{"d_model": 128, "d_shared_expert": 0, "activation": "swiglu", "routed_scale": 1.0, "router_logit_norm": 1.0, "init_std_router": 0.0211, "lr_router": 0.00144, "vocab_size": 4070, "norm_eps": 1e-07, "lr": 0.00674, "beta2": 0.99, "seq_len": 1024, "dataset": "wikipedia_en"}
Below are experts of layer 9 (counted from 0) of a mixture-of-experts language model. Rows are named router (the router's row for the expert), gate (a neuron's input weights, with its number), up (a neuron's input weights, with its number) and show model dimensions 0-127. Each number is 128 + 24 x the weight over its row's rms, rounded and kept within 0 to 255. Numbers have three digits each.
After each expert's rows: a language model's description of what the expert responds to. This comes from a sample of Wikipedia text that the model never trained on.

# expert 21
router:088138129128114180152127117152118165169164120127131165135073117131122137106172142138107134112160114126125118123129168163099121133119135063116190102124156142129087141136143109131125145168139150100164110162106113090122089081147093119117144133120082156117106183097130107141128134150131092114116096091126140135106135113086123150154135160126144106124119154139156125106137159144135115093111
gate2:106125124093095132130150128145082156138145160154145172154095118089133107129107145153131136137127150163153146124135156175093139115104112115104122123100153074142139104081141160091108093072108136149117154113107131143136101132147146145128163149086148138141084121156141166143126102162115132111147120148153148166119077118114124103112097106157146125100127172128130139121106154075153113111153
up2:127108079163118142106106156118129121177181131157105178133126137167111152132103129104144101138129126104134144089132143088101055125094147118105116139132154176131123129138129167142107078104164136133115145136142196152110136113134140123106125144138137122144171120106108111110127127150068142104083140110119166107158144107113130172118114147112148152137117136114121140104111152106136098114164
gate3:123120136122134124158137142113157107155089118101170143154092138125126112128129146113132122152125122141108136130111125150114147119152112112156141164113087079107093113149090094099156126137105166145149087147104146129077124117117120101160171139117158124152097118101117151106097145129180125174115100092111131162119098132149125158144150158123155123185126115170157125125157134090159125082073
up3:122125133116139165115122114126130128146138116169141119145105077115144158183121101093181145112122146086133164099125116140178156150163102123131161129136128155084113103093161156103109111108125155171134134113135132152153157124135167098116115135137131165094120150099119075124165108114101136123126111142105148103102108098149120124136079134146124127057116112143136105104119157161152107167120
gate4:098122130124125120120123174134110119160086140121120157106128187106136124104123170162101118118109106142162175133151072156120076115163122134105086158156118149137137128155118101113121130117164149127158107144122115155064128119120146105141142109110171101157150117115126132147163132079139102137135152128146107135135093164121144100132143139184147119119096162149122100062115128120144122131103
up4:130090117119163155122135102163135106116108151117116122089116109136103133166162145133103110123127156164139125109095124120154162160151117143121136133115082159116111147181135103148131138127105129163136180133082083162140146122125096096153129120131153101144138124124177067135141148169146109195136142133118098146080139125106108131113069084115118144118104114152134115129126112150138094148110
gate5:089164145153088118134105111116126153171119175154115140121120129121120097191087074111133130127086127122117109163119161096118112090145119119140109122157111120122125135173170154111157146142150130110108123145115118141116136106126117125106106125127138093162083147116114098128136093106100136093119111146172147152137121134132127155126153155113083159081130146131122146131174147174138190118091
up5:124128139107100153139167107161087114127113130116131147134164092060152148159159111129103127120102156150094108121133098143099129088142146156157137113087150117131103121103129145130112069165112129106159120137119126132116134127123108095157122113104124143166157101082137164116166135134138118153108142149137123150174080155137120090148140125144167138143113102090147132115075136175128155167148
gate6:089109123098118140124087068151122095102108104202100130125129164178114116106131112115160135126137112102136128130117160164092144095128114116135115126120172120155149146126147161169167136098159121142100167120118147130160122166135087115121183121152138080100168142096124124149131152177138140109124090135093118150138134121136096114159145115112132117135141116104109150114087117130111133152107
up6:064124110148150126120163096111102142148166147163089143159149159081123169122133121071187103140137115151128133122113171137161106116130111139110095110157129130143137103135140132129103096119102137153145123096132158092124137115098147157150114141115124114072160143129120153121138161151117158138140135177135134105126159109128132136098117137112093108133103153101120157138104091089182100102109
gate7:158164146102162081122152143133137166135121141112113178095172114145148132158119086125170125146140121155116104154127077116155110090095142121158144126145144122079105145125150126157162134149137109096132145120121113097100158081128109094086115156125107131122091109117131141167159102126139131175135101140092089135132146115152112105138144104146131115130100160136121164147086155107141184113119
up7:160132130095137116133149145154137133114123083079155082121122129097094123096147143115108132145130115112132138137168106119175061124097121125126120105103136124128124126168151181119121123190157140110107113151113085146095115118078106136134087140130127105150125114104163068151109133133139132142111138128115162127160121131137084109127137168140149110116178126165155159135147114143148093170111
gate8:134163129177107119114125096130134108125157136115137113118148089118081133151155133138118139104095147128140144102145160113113155114122166129117136089094142109118113106125093131171086144121078145137121149103157138171158147135131150089132143133165102124137166109160130111117176151134129099179112094141158138111121096128129182133165115080154072112148135153107142133131112140109082092122099
up8:110099131114121092188108105141143114129115173108129146126176133176112158113150096149150125129147139133183108109182156126101126150119138098127133145128123123129084142141115172109146136063134165131146084101199121121127107139085103133181152116129113160116108125126157118088134131124128105097149099113106130119148124162108139158103139114100142102134119124141128115114115114081144093130116
gate9:087169126140139123125158109117163092153138083152131164131174152104143132131114140136113143130130143147189114168117103113133095128142102151124164073144099128119092075122130089104092099153134167140146153134108131160147157150112144125139153120086167089154110123116111148130135144095159104115132112144102113129106113130136100123129151098124069168100113135122127116097146116104179147139107
up9:109092119127143121089125124105118147106142109140140121136181130129122085121149124123106136111021143125128151114129128137123149168144103142108123154156134147093151138125159120151102137123114130155126086131145168102129097173126129121088112084138139107142156122184130176061162123171119107131110147123115127116130097124131125134164116118122112136129107140120152115105107136116115146196154
What it handles: Line breaks and numbers

# expert 23
router:166089101142133105121105124125152111073147140125131075118143095148083174107116188132126096187127120161192160149165104094125198140146151142120089152138135093108116132131096137125113112121105147095143143130155094157143151111115184088114117127111145111149135137150110163146127141109118134104137109110109123121111121134165116158137152122115118122116113140112121129151135128131114092150140
gate2:136142126144111104126111106115145147146158107098150130127146117127112111086121129129150108128085114135120084078117139191131099131119115110083108112144127097137110144165139107152145110184121155099127119096135178153107138128177125134103107172145141117140121133125153116152125143147091116113197111096171107126175123171176148110126137142152137096136124104080104114132119124114112152162094
up2:148120138114160116136081145111152124141115153122175156128129153128138126113152139115112126115155132140078129165138128146149144080126101112121100184125098147103100138114079129092125155100138113126146097137149128135134100110102142132142165129142112135184157134130131114098118130137154163152115100087061092067182123150128120132144122086090152171116123117111117127163148167159138129141134
gate3:091109096174093111142156131128147118115174162105115135184094112170124171161133143166140116155117092112131121146149147126118150152101159148128143108117162101178102130150086132103109106112118147140082124133120107147068139101120130079144164178100139106102113088136139145178147135119111098094127147083150112140114127108133136132105120135134135113150135118134154154140153092111140113126126
up3:096169139145138087151125114133093166153153140082107105093128123125102101141186119077154103152165108094154144095089146143114115148120145095131136146121072107133149130058144104149124150126139142128137165151129126132129146082119082149148152087148139131135117150177143101152117154161120126098155103140114095159117090174125110144119144113140144136140108134116136156126132105122153131140126
gate4:094099141151157114109110129126147133146138147120149141140109120157105100147108134125156100137138118113144138108132103181153136133178125144160098152183144172139106104126125125121092099116135113112143114133138112157102143105132111098107157095158114121154127136117102142064109147126138142159113130086167153097184121171083122178148100162081098127130106165096125153141151102135142112110095
up4:121090147153117143148179153120125139144114162117101131075101138156094131147136115122096115124174152088137103087144123116157111142111175139138125155104117132158148109120146140131119109107141112113140113140085138167144131138094145090108101181159138129087141117111166084095117129111084148156099157154153161088120158118097120124118144121104126121177115124133081106145140117152147134177112
gate5:115097098124070152108113109114092154130127130157104160139069133160138159116119115134176173146121175124172124118167120142143163133149106122102121176124132100124145148117118103157122146138119115110128128124117133118160143096127135136140069108150122138165110086151136141133090122098118125132050130114084157121123151088167111141126130115164127111107112119095149112124154124157155098155138
up5:064139102158111142139166125080113105102110168164119112122143116168145162140120120135127174080127094154151092135102137108132134171126107127126126110116119145161143111153181131090114134132129160138091127109088130131133177159151126095113135140136125088138120175123140157118125182178138097116114139133120132125096112137124113122107124148125143122090123168110120159101170120108070133121126
gate6:129109093122145115120137115157133150150141117152116152161115183142074115135177101152121100141144116115151132152085138109107092145123140085127135130110133093140166093084134137129099142121168126112141125118130130126125132085116116104148136146128168107164155127118181127164099128178125136117178136092099136107118148096110050188141137158115095123139113116137142124140138136125114157117095
up6:112132117147131138151101137101159125136133157146147161105208148120128158147148095090071165149120146137131114105135111115131125123145128136153120124141142140110144096141151124109096090087141131142123129129127196149149118153140136103102108083140098126126138165102118112128085158157088144140128105116116094109155110097140073119146130162128134120105167124134116130109104138091144168128198
gate7:147115151150136158123139092098119109163081113109174093123131133128100077106108141134117156173183129137125089096136128175133080172130100111124109119139098154150142119084136169086136155132171127158115134121117099152153128165093128087109104113133113119121125157130152146139122147108128118119174131112178138114137143108121146140094106092169106091150142120124111153125125130085116155113119
up7:098091115113152152118121116153108134142150141138117168106067133139115102133135144109086102142182112133157152123104105113131143081122134112151121105143152128114087162151180121121107103160133112128162143103161083125161163125153135115145111113129108111105139106134150167100128120139148109103128110147109094178117133145079148131121112171145143109177117156171149123128134158116058114131127
gate8:167156130134160119108122140138122154149154120158085098148088124092143126169127105145093114138098130114129190141143101124142115116092106092108095108136152107125095155090144111110149100096149108094131113119124134189141075141084125140126111169108125115106131123140146147152157089111161131131091173138099148166149136160098149162147175129124115120137143128141114119170104121106143111103123
up8:128120128113131111138117145101171113131116096150078132139138094153098137099129159124127114127132166113131118156154142113184153093150112098096152135126110151126105143150121132108092121165146171127120124176154153129107121153126144084111123156128097104181104130107157175127133129122127093155133115109075138141143097149172076122149159110081094147097116113119105130110158103104126105178135
gate9:181105114162134138152138109132169111130121188099097110112089139180128113141130164162127124132171114105141131122124183086114105154124096114111145124104133153111114130122096158080131147160118126145119131154129065131126089129140147138127166097091115091131125129116110195137127106119141147150131094134081130110082157168140125133097111133148120126100129174133129130119148142107140152123126
up9:142158132108112073153108160101115113127093145103136147084157127111132140161110138120124120121183164076161084111110155144169130085133151088075125135152136139135139102112159129102163171126152128136160136161138101120129165101123091179120141119107117134140085164119141100125116135134113138089158121145120131104116109167141135121143168116106160114143097124125133128116127129127101149119190
What it handles: Copula verbs, script starts

# expert 10
router:101100158103140155097115137063130129121121130124156137129094089143094114157101077121154118084155169171127121119095100145138141146122140102164124182208105160160137129139108117123133104139145110137130153126173133137104124128129134152145105126127149147135151112102121117144100126155133146129128158115149133118137096127134152133096134127120133116067086113132163105151136119087177128080143
gate2:119143106179110131118125126151151150166121113116120130139135114106129145124158094078130103102081139123117096123083134128165125145112110127169111111168174139076100106159106137107153162109144162126120148161119098113094130152108170167093131119111138141191162100127116099151156111151172112132136125113156131129130185123107094167114133099101109100133120086134133121118124128129146105157153
up2:146165134084082137079107147115136112138098121116129090133100097156097160153106132110132177111167130133136102139155167138175104116158147093120141137101089141154157125134132129153171165079127144156115094129143128123160109118090136139134121109145091134115154139096106125129141120183114100120120106120117129130162125124166130130131086131144162091120133121130149134141114090198088149125131
gate3:147132117056101128133123193116133131161088116074138141139110165133150145135172119138122149167123138141128118112173090134126136134142129154125138121127125146145171156124140095163153135104130138088127110151123149089071146120117154149117118108131128159129135106123168132168122102159099153122149090139130137123141125064109110099148151104130083163135083132132106112078117121108130111099117
up3:146112114141142126143117113086073138138152139116172138139112139124152129114135140095123070147138111145118104146128120121140117139119089143149114084117116108125138092105136092133110158128169119140097137167122111121167111123130181140137122148151127103107099116144209118088161129143094140113100164130169142190137077140137141124102122099133111134161092109122109143076150135111166110148124
gate4:155147148146114092169077124093131138111140084160102140127136166139148081157129130117127127109148134126184100099122103130114123103116141114126132099141107093134119147124156111143152125181114116100161127128136161106154112122094107101126060112168118122152136130096114105140148088112170130106146119107149152120169143115123104126178181119154148128110146122122121148166143123122160129094073
up4:160109078150143093112105074131129135137096132167123104135091122172128151098125149185134114122108178147147159170133121120133101156099164117143132134115104141139119125156147177145097148152121129099116092116158153150100143149078135080124129136115121132096095108129176168102114120107120099099129096106112124143141128158111123143094129161135141090108165135114147150109096121161147102126124
gate5:158160138102121150158148150113160152159128085133135150126106138127085104146091070136129141127122129131150124159103128135116089164121163102156141133111078124109127110137126143136120202133106146137110149121094158141115114115135084131098125167124124099112166161128087080136133119139164098118125136170132139107192074134105124140107140100124155121128132095122134143123121135174151168119106
up5:135147104114129098104110110131113137150141144107077131178150143136162122153134114122146118119062131120144176119133139108126144108116114142124110134097114169088134169093153100101080148127171170120125122142109122177165167150106134066100143146146134127134134153103102110124110126147150083134091146156110135157100135151095120172127087136121159162121151091098159109117128128143131115133143
gate6:133130143170150130120114117143108122138117153171120110126138076174093158161098088059112118144062109130139110140153117113121135150117171116149141108122154135098110131126165116105124121110095132167162147105153161097161145156101127102136158114136135089134122115124148136155134123168139173102136105146159139096081144105144132177091145134123148111109110137125137139137078091146130104133124
up6:124118131122124113127082139141137153179143119143146133137105130139121114120123138126102121109148106156150125105093142123132054089140151150099155105118110115141147142135091138118124159090101126149078138127082094138121140143130146130164123143116140104100158118139126122116157133110079128123170100131146140113126108106174142145104172133133100164114191160152091156130087170103120193099120
gate7:096135107114120142139148154158163128104137137119095146174118109135083170136127152107131156130113130123118097137128131092142142151114130145133111131177139125112126098162128122080096147159086160153085137116078142093091120116109168153159144121121169135133093133140103134107106126119111133118101164068125151092127156138152152148110143119126106092130083161151134193136135113165099163141120
up7:138149111116187162103107136123181150142157093082113108091129111139118109119137107154113088117169128147128119120110105144114137140131125142116125137113092127145109160156146136143129120100136126147146133148149142157131090134084101139184142127120140133111120115090132090180119104105179121153143144127137147157101107088089154107068137173133050143128110144153149139123138122102146135144112
gate8:106169161136100078121156118108143117119066157147111109123120133108148128183135140140129186112116097149152108144151139123138172128149145075125105141138120154123137118108158109143131122127118137149132128134092175099137132151140149134147135099169118127151051119099098116111113125156129171140193132144150142074132125115089150119131147124106160127136110087114122107136087105106118129113126
up8:109137133138149138117162077143112096158106164132133103107138158142110138141096158123143135132112144122082129101107153097104125156121168147164093097139142111107100127099091110154126128111137110139194140135102162150145110124103142150094132144149122108105119160150122141115088149157153132112105151159124159164186098156102095083177108107125134127156084125116135129095143105106145110165149
gate9:156077160147108109121131119149147108115127159174132065114141113154155127139136172129083131075130176112128119120132082131143112120112118116103144118109120116138120178158158129109124095066129122180113084153148150141143106115116154121103111099144136083112127117140165142100116095110152177123116128120131147156147186139111162136137076121124123120147121134126111140092141108137153113137119
up9:134079086120087108068122125121131138117133136107097135148149115116104082113126178118144082136139127120160159151113170140130159145117160134143144097157153125136119110103119127105143143100137132122131095122119134108141083139108139124118108102152144129139122080115156128141096152105077143129143082135138143125150139113160090101112111170104093140149172144138118125158094108150146135172201
What it handles: Dates and word pieces

# expert 19
router:120157134113115124074163140098117121095144156118128128127095119156186149134103105109132157170095121136117116115158137112114150146135095115137149096105094158146087141140113112198163148118149149129083173104127166139110158131139120143131088167145107106143094084086109150092149134138137138130124145131147091159147125167144109114117109141090173128143146134111132097119145129135081104129140
gate2:111144105152120112114145097123130123130119110110064123108132150130131142177161136096176180168145123149111139141130159114103069153101117095113138157165132128105122103125119114122118128146146105143154125136161107125161136064141097153116149141121137134125089101093116134118107131196077157131114157118197124123101121147156093155128107142112139127136106156077122110142142139133128134132138
up2:123118109093097136104119111127102153137134133144111169096165125165189112115122137143131110134169149089080112080145119136191099132129113132112108111116113146104091129085100131124103161136149167126156168121164113116129148123142109125093133122121124152163133109118123135115161112140149084159104078126143128123139143119130123078122098134141180157153178125166122116105122124153098162159130
gate3:170172099167130122126124126189139122165144104096126135137141125150123102115141120118124109142158095123092085157179125101155148135113125140160098116109141131133093103109131115109157132129131134109138155154092090113113133086124135151132157145147153103130120179081154129114125109138133140145148166110119100158175084127166137142094151100115149167158086105096075140142110129088125119127116
up3:150154092103152097112166107132091128123110150127122120130138113085144135106087123127186117132140142129155118132121124131109146135106086127131114079125138111146125141138139142157128171172206163144142095108116153122122138118160166087088126161124101151143138155110110143178171154084167079124104092108142120132131130111107122131126094082142112137129103127165129128079122134137133134145109
gate4:136096123132111131094111106096101147141156183157115122118125125096125124138142140148155147133170120127148133079154130176140078114143134091162149141122138137122156096138118100122158093153157182113109145096107135138157156133139142109080126151146083101158152139114149125141137099146115097121077126102142106117123119111072142142126110089158157173181144124126116111146127130132182137122102
up4:150127118140125120093150106129149144137123146118163108083084156173117118144123137065110158121132074165120114134113138126087122177143099085120139126148115147167122120114132129178116142140137156102139138110096102120133150174146122153162120117123107160142157182132147136151103143104136093122134111146104110124123117145118127127128138141111106088059147094118115148102160171137168166103110
gate5:106174097079083142129147165138113122108112147114080156168114120142112151112139131146141122091139120107133102163129167125168129136149112151145130123141112092131132094119185123149113165137099147141138106131129102147125101181137165120161162164177112088136093111145116133143118150128132144141138123120125128087099151113178095086170133104106122121107102142139130132124158091137103137074128
up5:119154117097150111103126114103094136116143174129132140140127121127118145094171073153119090126144166083121133150129096159108146161161138089117080142097153120124089094132127119147155162118134149149134138144161127121140192156110116138129085117078122108098167132103129153131182102135083130129150116123100101148179141134148175134131147123097132109163113107113147114101136139146113109109125
gate6:121146100127109117143151117167104099178082132101143145110146112117114128165126112129124102097149089049145096103162102152096145108163121170138092125169136116109104113100112127122147157139147129149120145129074121112093151090125107094149134139152129155103140122164103141138184161139152121128168124132125121127157130127185078136170112145135136141094122132125148160124115118146120132126148
up6:148119114141129124100144157097107107094080131110098109114131107145121169117106138159095111132089113140153117155129109102128152153120122106163111150129133125124127134148134100111126123139131124109214151094109106144123178093168137124108120115133154149167104133133109146163107162147135127082113162129128080092116084054116144145138157151151117150138130136146144148151141162148102082113126
gate7:100163126102140117112129184099131133125155120094136113144076137118116121130133143100182186151087126138142169141120143103111127181151119153134105178145102109126101114088156115140096123174134138144103171090133115156142127132148127124154118108110140163118145123125116123150156107126107150139146124139146051109100125143119088103106149101131139146122136146110121129073118124129100182139127
up7:149115122127139070093097140119156151116104167149099113133093167099108154143110143124118127147105120126128166154107108135090143150181177157125147112157136144133165108099120110125131113132102163116141125133125064113135122112145153092130147138130108187133116153198155127132130100126142121093122125104142142145100112069150163144128134131153130116141105092132117100113118127165091133080111
gate8:136122139176129078078130153135108109082126159102108171124101154148163119103100110145115137141087101116147161126161112192141107132127165109135108115126098083102133134106144104125138126140106119128137122099103104127097126161142134116103123113166135065149133143125161143112140146158173131084123167135151113098105102126148162118113141142124152181146128131115067151154124122144142131146121
up8:138137139157153156121153150132101130109126117143132120111107141163101122115114144079098146152088121174163121131128127111115128156129155155176187124103095105080168122120157105113138166129109099110097121117126094125122130124161104177146141090101127111117076123126092119115112116142127173140134128176094151130131145068136123143134153137118123101102114143094160135169151136090136179131136
gate9:096100147129105129143129101110093067102160146158161123096121176089155152172127140090085109153127120106128100116144119147136131070116101106090148130166190126147162149135139135124139138167132109121160125116116139123103112134180138182075140150131130096092117135101115145123138101163127137137111129140112145112121116102119114130133115132100122122154166081125142126153154119153097106140157
up9:092129118157149156117119125185113145138126189108125101148132137145087127153138123106158152112139143138077095127113171137107142102105149154131098137158162122116153155133118102113106145115168124165171139142087122115082130147146125074084137122132134162149121127143108064088116079116138142135169140110110086119113133125099162116115114108143145125115142130137113149166145141145110087151119
What it handles: Foreign name pieces

# expert 33
router:088140115072079142091116119128116138126134097146102134146121128132128077130150120128118137113144112141088149136130137158127072139138106109117124095130133149191174138095132108128154146123159113150154120112089131136098152112153132142131125149167102100116155181097138128108149142187112113108106137130123114116126126143131134189187123182123129124129142124164129151103098162136117144098172
gate2:096117138176137186143111124156124140108095122154082114122132147154120087166162124175168125090126141108120128164141177108164115114121095119117136161132132137134131133112142066134121155099152126142129099124121145112081134142146100141150139116144127181109158135101135125154115179161136099110106106150126135099134119111102125094161109096152106089116131148101098104089140179146131138127113
up2:155121129139105147124157133126168128145091178117139163144105128143130135089111099204099137113116135121140070161100095128088122149130125117125139128105121148118109147109106126114103141163105116115176130110105129111165086113123156140130113139122128135148116113146132137107145094149102165118154145134130176113109119117098131130141128122166085165140135128131163091144115054076117152167160
gate3:137118127100122135137119151080179117120127169125136153166117169167111128115088119127154148122140109123116123089136147159130151137121109135150102130126156113139133109117142107166128150114128129090115161135162158139101153158145113108121165111119126081095129112144159097166160166142096108095090142091155091170132111108123160126124101122087096135134135059164077150111157107119125124155110
up3:154114122088150098118111165093134141144092128131136160129149062130133119137169104136151110130135141146125094147086175121128143156109155099132140128121122103163145127149150115115142118180127097182107139123188170096156105106115115110123104146060110121136116124138128150113141115175134097111096131109104102165114133111158140149128134143098109119113172130171127110105091166118138113139137
gate4:108120158138112148116142077093101117150132131077096121116108127101156168115121142123118129129143182139125113119116107088098125102092105167152136117121139165134100135152108184085087143109108137130109131123159153098112110150102170100149103182139127147153107130128110134143113079132128144193124119157119171156120115123138117138113150139191105106131145170120150118137109100130147103113133
up4:144170112095113137148115126127094137094159128104088109122110127132156144096119093118113085155140145152187098170117104158126117085123153105140100132153121143162140152111104131126151156091126091113120140096150114126131094101100166176134137136128110127119112119161154137150178077093136127126156169141090132171138121107146130134143136140094157097132111108165103104139150113121134131139188
gate5:102137121134108107168123132120119150203146098155124133105107137112103135113164137081150156112159136092145083157079124135121141108146123159150148090132133110093152134149121104133104114165060160170127140158086138122122140120113084098093127142115165113176123158156095120147135129157134119141123123132098099132132122117167109133112093093125155114113130101147143162122105170110133121104137
up5:103163154119121142128181065128118162165153135158131080090127185108112105154118089125154121133173102120109126129097129139144123115120146123121130126127107162165115148138089132145103073124150140148153159163096117110109112119125080124123113137144124145115096124139117073117139146123156103151120089178182110109156135127102111140133142119123126071151162120127129169141127147127130154146124
gate6:104124134106132144117135117153112123141104099142116173121132096111135107150170118172133164174127102101134129147157152122127135127143124126074100103095158130121153141094110150100101114152126134142154105092121089099128119176143140164115148127133103115123124136132130174162100110153089130108105168125166167118107121117123160164174156083173114129149135193104138133115109145130099146088104
up6:098145124114122136108104132124128134143180112087104106122121158104114155102110097102110116138163166111148128147098133164090141126143133113133126108160141075124170110196165118132123103128114122128114142164096161133119129126122153140152121085162087185146157146118142121119156129133128128111068141132123117114135108160096162126143119171112120154148103146147052163113127146129100132132154
gate7:153110125129119120096149097118147113118101119157144084148075096143097156104099136145138114103153131138117142147128152123145100150124140111135138097094151130108133144135130095162149136163094111126096143155130149122134164166141139102155174159134123122103154121093121120166120120131152132092144097135216129131148116133118137150091140137122110080127108163134127100135091157141046129162132
up7:145095121117103101110158136124137099133145100160119098161117101109081140111096081158109135136124152132111112141133097120169130127118158136128110169095132135119105113088140065101119129149139129136111120145131143075137112141154167130135183151184121154111126138118109135160125121104128153114107106126165183147175131131128119140097157150128120110175081147102116140142139149099099170164146
gate8:133125081136132107147147124127147155142146150115089122140114134134091125102131113153148093137092126131193173078148135116128119083130121137115114136110172138120154098150134180100129123116087099139168138114142166120087141144130140077083135160158158104158122148111111106143133140136151098118126105092118140158150086144108098116106155130118126108138098146154137138096106117144138071180119
up8:136139131120098150113094132124127143134168152104101146146145107081151138093165168163063140099146157163115145128108074136121100106133136161125111135146169108150152091134133130134036128115149122117129140142139175126115139101156153116095086137118114099127107148116168145167133118129172129111091112119124126154089147118118156124135108126145145172126156123128133135156108136088119144105122
gate9:109168154164101161132119172150144120112105113124083130132149087137160108091131111186156140117140091114134141104183151106147092140140108123090158094122141155096114153121139091114180141131148114111166117124163143162114125146112130162128184099129091124131134087136119125128108159169138110159098139132083093153106128119131136147146108114114115142133129133105113100113153165115143161102144
up9:116165119105183146125125141141149164126123148108113154187123125106145136165088130114134133118123123132116122169159139139119138107148178111123109154158101136109120065175132084127132097169102140127154127158141103110086106144119133086115086102138139117134139141189136127146110103157147126097073125127103123113122131162123128129134125171098137141114072091119110117111148116116137180141116
What it handles: Codes, minutes, places

# expert 18
router:123075139169130125165141096116129108095129096159128126131154088137134101142100134092161130158155138134143135120127182125144173099170107136136186141089133138113141107144131145131097106146123103092123123135160142105094102131109103157149134103132147146142130112134081124114149139184117116168161094151088084129129088149151106161096152138116124156127104150085105100152152126109143130123105
gate2:121096115112126117109124116113116139079122138109136152127146119132143110131185147148119166161159172089158126108149139162121129131163164088103179115114143125099106109140138100116153128113105121105204097151118128146145093150134134098127118116119138147154122118123097117106134105149103119161120103142155110152151122170150127149147123112161105126067128145118106120132091170076138147099072
up2:140136148100107102134118141134175133145137123099118122116179126088154118110157133103181101131157212115115177111109115150102101084117126133108108132112104115137146150119125090130187126185160177144118149138116119150144137116105117134095097119123132114129179134120132106108134155113067132123102104130126148121127105124109082123131091110131099127156134137141130140149116128162111155159093
gate3:133059128120162134128132098126117102075100121078126112152124134124057155081162142121141153101119166133147140135120121107146143139139097150092115166137132090112106113149138136081153150118105150111151138127142095127123186109175109141134162142117155112129126110122082126075128159163166121164148163119142111151099154130127111148138117117150104121136134117107104151124146160118112130159110
up3:122141099096125139110133132126134112129119168122100114175087086143153156117138114132078170075112146101135172157130136133128124202126131155091117131145129098149118190111172179153147137164114124131148144147138117157110147094135134140139124114107104104108117091101131111120151110142107147122112138105154178142101134085128114130084134154127115137135120170145109128136165115117077137106140
gate4:152115153132161100156131123084180124109147143154195121138106128098110147092105128134108117131114134187144121094119138128126096130134136110147132133148168127100146139118147145131124095109121115139139143110133175094079134145097118156077132138111140083140149126142159130077146098128165106129154132092120116174085102132110086134155118148150130164137134151106108150152113091099136116077150
up4:102133130167131171145120095123123130089146155093096092140135146138127088117118129125173132116141156067158128074154125125157155107117101087138135122102158129099155088070109128169108140114169123130154145119130133127137140129130095112126149102130161128180173137118144088128094120181119146142119136111149071109137146122149136181136123134125155139142132118098158107133161106122151156131121
gate5:141122150095106125158109130104124116154123134147142121114104108140158157107136125108139157085159132111134141144067110104088145113108142120128121114121140116107135161159166125084082130112134146148098137163134149112113121152175095150197107125099140128143118119112142053138124093112127165189127117137110118159098110144164133134133163104107143117164160122127088119133147116073115120152115
up5:101126086084118175135140139126107141118135130109120150110120101135141125111134118151145104157099093149147136121159161114103168127136125154132129121153114106151095142137117066142189102125150100117110141155111163133101139136138149154133089130143099131139178126132067105124125155153095119156129165121135160150173123104107159166155170090144099146154102124085140113121128136125132089134076
gate6:149152131136188148092151125123165108129130159134160145123126122138119116181126126137093146119106123128143175135144139098143107119150095134112134158112146136150088122102125136131092129169123114146110120189131150120102102160140119131100112173103095078103119148158079124126113147130158128131127137064103118153115113129120110164101110116164114127114124144136148146104110108037132131136164
up6:153136146199115181117106086094163154135130147140127130145139099100102145107097138131150104117155126115156143080139109121114097129139135127126130093132103142142134085090165164090144134168137143153148163116089116131112121095153109184131139137135119147119146173119128076106098127148139137150131142121157109123148137114067146122138082133130108137141148101111133140085167118127113172127098
gate7:160126114126105130143144149130147112119111134134130101107122126116120137132123155138118102093139081146137154133119112137101136087119106163141125123138136128087117142104148168099112136095095157104105153119149127138128100104108157171147191146133165074128167081106128190145115175113145135163129153078098140132118123155160054151110138134117148125127141155125162071114122129152119143103132
up7:127148137192098162128117170114115173088119119106125114168107142154133132099139147151154123117107138120107130089184135129101124124145138176100133117122149106150168130110112117148145132112114156113147103079198143109100140146101143153134171118129136107106049122124153151124072124147150122135093114100126153149105153144124093142137119118152146140099105137129133127124114125097113083130126
gate8:080127085088162141124124139159141140144119125131132136100124080129135114170106103158157123124158118176123080127158141120122138139156100145144182119089119138119153135144136084102120191124111112134104108166077167154148126153141076165137117116165100146118099122119115116145123130170108082169126135124129107105112140135167143129145159140095145109164128114152128115087115131124116141126100
up8:113152131083104109118107080163151147180158103136173087098100145117119166097125177118111091111153118104152140138131142126180140094143104102172136147121123106152124115153080144149118088134173154149153130122137143128116130099125138146169084102155123165127095158123089157174105126112108161125151122118102114155129110148108140089114115134118117122138118134104131131141139168129121137138088
gate9:132110132128136185163091120101166124156145089131117128111122123119130091120128120137130129090141149173092168091118062149160175091155088076139166133089117136099186110115145122100139121093164129146122123107169161130138132139134120119129110103111122121177140121102118124139138137146154157114092129088151114138141095127121126147136129104112151188135107122140125141152103109162115146139122
up9:103147138085107141154119167173118151116142117082095146119115140085119117121143099134131147116119119135096139113128123102116126119143125103113115113126076136133153090099084114147082154122179155097130175137112075149082100127135148147117170117166133135138152106113142118128129161136149087145142165132153120130141150159135139147184140155127102118152143124162081127133084125135112112114188
What it handles: Technical word pieces